From a checkpoint of a small mixture-of-experts model trained on Wikipedia: a softmax router.
Below are experts of layer 7 (counted from 0) of a mixture-of-experts language model. Rows are named router (the router's row for the expert), down (a neuron's output weights, with its number) and show model dimensions 0-159. Each number is 128 + 32 x the weight over its row's rms, rounded and kept within 0 to 255. Numbers have three digits each.
Before each expert's rows: "raises" lists some tokens whose logits its average output raises strongly, later layers aside. This comes from a sample of Wikipedia text that the model never trained on.

# expert 6
raises: "ing", "ed", "ement"
router:109115187172129118133128122140099110105148161070116157086153094133099108089050110095130112138163156116103133095156157120076063150136082137096096077138138074105145133129119142102177175084169093113094155118138104151168163148093076131134158219072118023131149103130160130059139107235137148126138085171094131119204102106152100134138141147114156113142105107098129116109137119087076152113131160136159158120137127107142128145114166168097126105164093152112152111156135094125179129115107043
down0:072113199173173132159104180088175147156147122141168206143136155136117100127124219069077135073157143064128155110132095128123102117079107138076115090150110069083066142116131105112095145121138101093086092183139139136190087101114141109159157123152095110086161078164149131133128165182125086132122074124122135099107087153142127134157124149147164173167111134144129097127163078091143128118116114092109123078183150112093138152126114136090136206131089126112127150140150126094156183074068157
down1:113162111163120101101099085202104150125205144094128130114160152099116127071115106121105164158081096161119124138120131159084210169197123060125104142120168192104092148099112115146136099090111106103090102143140150168135105130115211075079151122129053156115149131161125129103181207077101109106160144135157115131079128109067125193151081085144107161159110152128158118099129070141127155146109089143139158153136166137102122123075134053177158102122113165120117105104147136158088147089116139
down2:121177105086119057159096105128129102125131119120099147168103082128099107086084110141172110165152154134105169155194122109162119165147146054140132124126086118197078145163092102115158156136130123132116138157170075132073177137139171148115112122175153104145112142087093165155100075168088098129145179192151144146186185143110132118116098151151173155096096080145176117068122133100081083140120146102141159120079129103194110166221098088159136100105147103106168058109113123153118092137152110
down3:113115131132126136115120156091174130100134105130139097108079104117161119122088098126146088147143172066112122120166125167098091118140151126164103181164062181200094189214091105120134156146176139121088110110147132177150070111132084102171184135148175086118086127155103225156165116095130160177147126101148097201091163146164086137093114070075155105185149104115119152137157129129105129153105114154143139083136102121169176136156132062149130148083101089107141119125134139067152112089153094
down4:119143106113131080139109161171122143102051143071121087173133056123175168115150101094135151131150105107171091128129089188157098185142136112131149125179177177146120101140155129113154039134113120108153129099142115107102097166135099148163149140078109123134159098189139112202139162082192101101141188140117152119074141066137105107160110148126167107108156126146131151116065195134137097093156169110173101128135149152165121221143128118118086071098140137152167106075114149106112100177156092

# expert 46
raises: "|", "-", "\n", "==", "--"
router:125173152174164117113111128120083133111135142077104124154148129185113098102143071142159146136148171127121089126146121128120094140144125180114120158120176151114158085159143129107135153143128156089072159158081154178180122133091101094138137145106176090194133083124140138057156168159123152124108145140132148054116137161192206176169187114087100065112193128138106146097108105135103134149136113138108096149161072141119104140136156213108160047149108118089126076147051097146143153126071084
down0:099104153157117106169109121087109085151084146160129140111183107066214089056084066142171151133146168106092118135092118131149130171167144066100127181116144094154149157166132115121134123063076050143116120119119101156158099079159165047117136155120150114132163079105132052117129124137092104173107064128118182121135134105119119172068164170120133141124141125178124094112107118209179146130097121142081131095087155103146098149123154130118112111115127108145151098105046127139102141117091101
down1:068140162109097169160110071132150050108099114069092136146137159138101148122121075107093213201154110150151127103116149087103129127127125161140116108110119164145079160143126154110111159087154152083136101126151134114102150158179131064057147143149111134127094100062108164066116136083156100098094206167122113105088149152171155106146113100116116131066169085127126115163091128140130162162053141144125133150168131170175090180163092150145114142154110108104136138113222135165101147131138085
down2:124128155145154163086099155098157142167076141080139128118120115116125107151208113152074134120095133160131097139149094089159176124132114143146134162125102139135142102103164112107100118130064087089174100145141097105110098123098149110075107086126170104071128168164103173114096116127137134125162172114190095068117116119118117126058165170078124133118093137166131149097253161105113141129143127117203114120129094173212186109069150124172167161117134095144126153140076188134158106129122189
down3:122135166151109115140142111123044129187171106156098137213149145110114126146155158106146178135113192089211082159125062083135110137194112070174131134185107156168092124107095130166151079114132150139125126144120119102140137094163148097120138076074150116198105161111056154123135139137087115125116125173204095097164126114074131082090096129146091148154112130138148121107153188170091130131151089106139122130105142158142183142093086142098158090104078132080102164171141092138138112132069127
down4:129132109158106158150167160106086098205084143171102158112143111141108147149156136078202124138181151123168177125162123102146116125061109125150110133117151169118156122119097164123121102130162113083084099083119096137099149185168134095115131062141151131174135091121118143092150155060143083136179197191146184160171146103072161234141105109101110084155107163099106129123132085128142145138140167182102142151160127147083097079123143122195138137164170145137121146154130101095184137076153117

# expert 7
raises: "y", "y.", "y,", "ies", "ical", "ial"
router:139153158120105116113104130141096117085123131104108085105158125148132146164078108123115063153111178082109080115194155140107082133087090152114125142142192108110165091145129096126167121129205103101121184119090134156192094193122174122133105175114115037108151132128143052149168070122123128138141100156136127147153160150096158189137117150156109082168128083130083104110103137100113114147122103123106141135189099091112131178168166169055112105167102156093096086162095078149201099118148080
down0:083144150100134148124209123125168223117155180134151116116156112125101102107111097101123140072115078095165174161119128137166116060140197113124171107124112125106119091129115173121117133105082160166111129091160087142138166064079161079148109101112085134139120114099113122177121157156108176056095098142126078098173076150175149107156073126125182144097164148070102168131133207105107167130099125112119137153140174102098117141103143182123142145121134084147114200100076107094100163094141100
down1:141103135083137132151185120120098145081147084120095106132176141095146102161194076114123106171086126144093173066147191142146110096126110135145130126114136165118141094065104126171075111068062100182121111118072164092165158110156089156116153138143132134141105176078106126090061079099127120139187084158093141117100136097112100100091116177130100098107146169159124146148114158175169095145139096134146156117093122210127139101069083146157086152109164198160144117118093130123174137171154065
down2:157155145159096097179095156164125124153137088167149162135208185150098147180115116129119131110133114142093089123162094182127143164157158156162156101094087184089119158085127112140194112119129121104111120196147072100168071164104144133161132137119112144134139140133101144170184142172096086090128083125141138119103158121125123101123119049153066121167114141098146156157114150118082093130165127182161163079141126114069119124125162186069086081098097073116175118091151162127159180176067167
down3:111039162158087118150124133094058173143121080140110049084112106072080141135118132177151113098109121124115122130098095126093117177132167144142078100107152157142130076110150096133064125098171109132173052119096131180142159152153071139105163097144165115175158177131098143086094115135102141139199104125119091112127193121144111121112099110112162116104107168146144135123121139122161182168186062121163125165095124133154130101084146144104149049131143115115151091146082104101118037143117095
down4:090116078117117092095164140158159060129147126110140064125134108124159151139099142118083166082128098120142085096126112128134142095104192146120064092137104146127137141136094127145174103143141111118136133133148105118137164223137133102172178117095158087131133118169085155137108116119069043121078124138157140140092133113128160125126113072085153159108064081190133105138135141136222118120098122174163094077121148073174169174081168137097174153120164142074168162105098077146060088126136134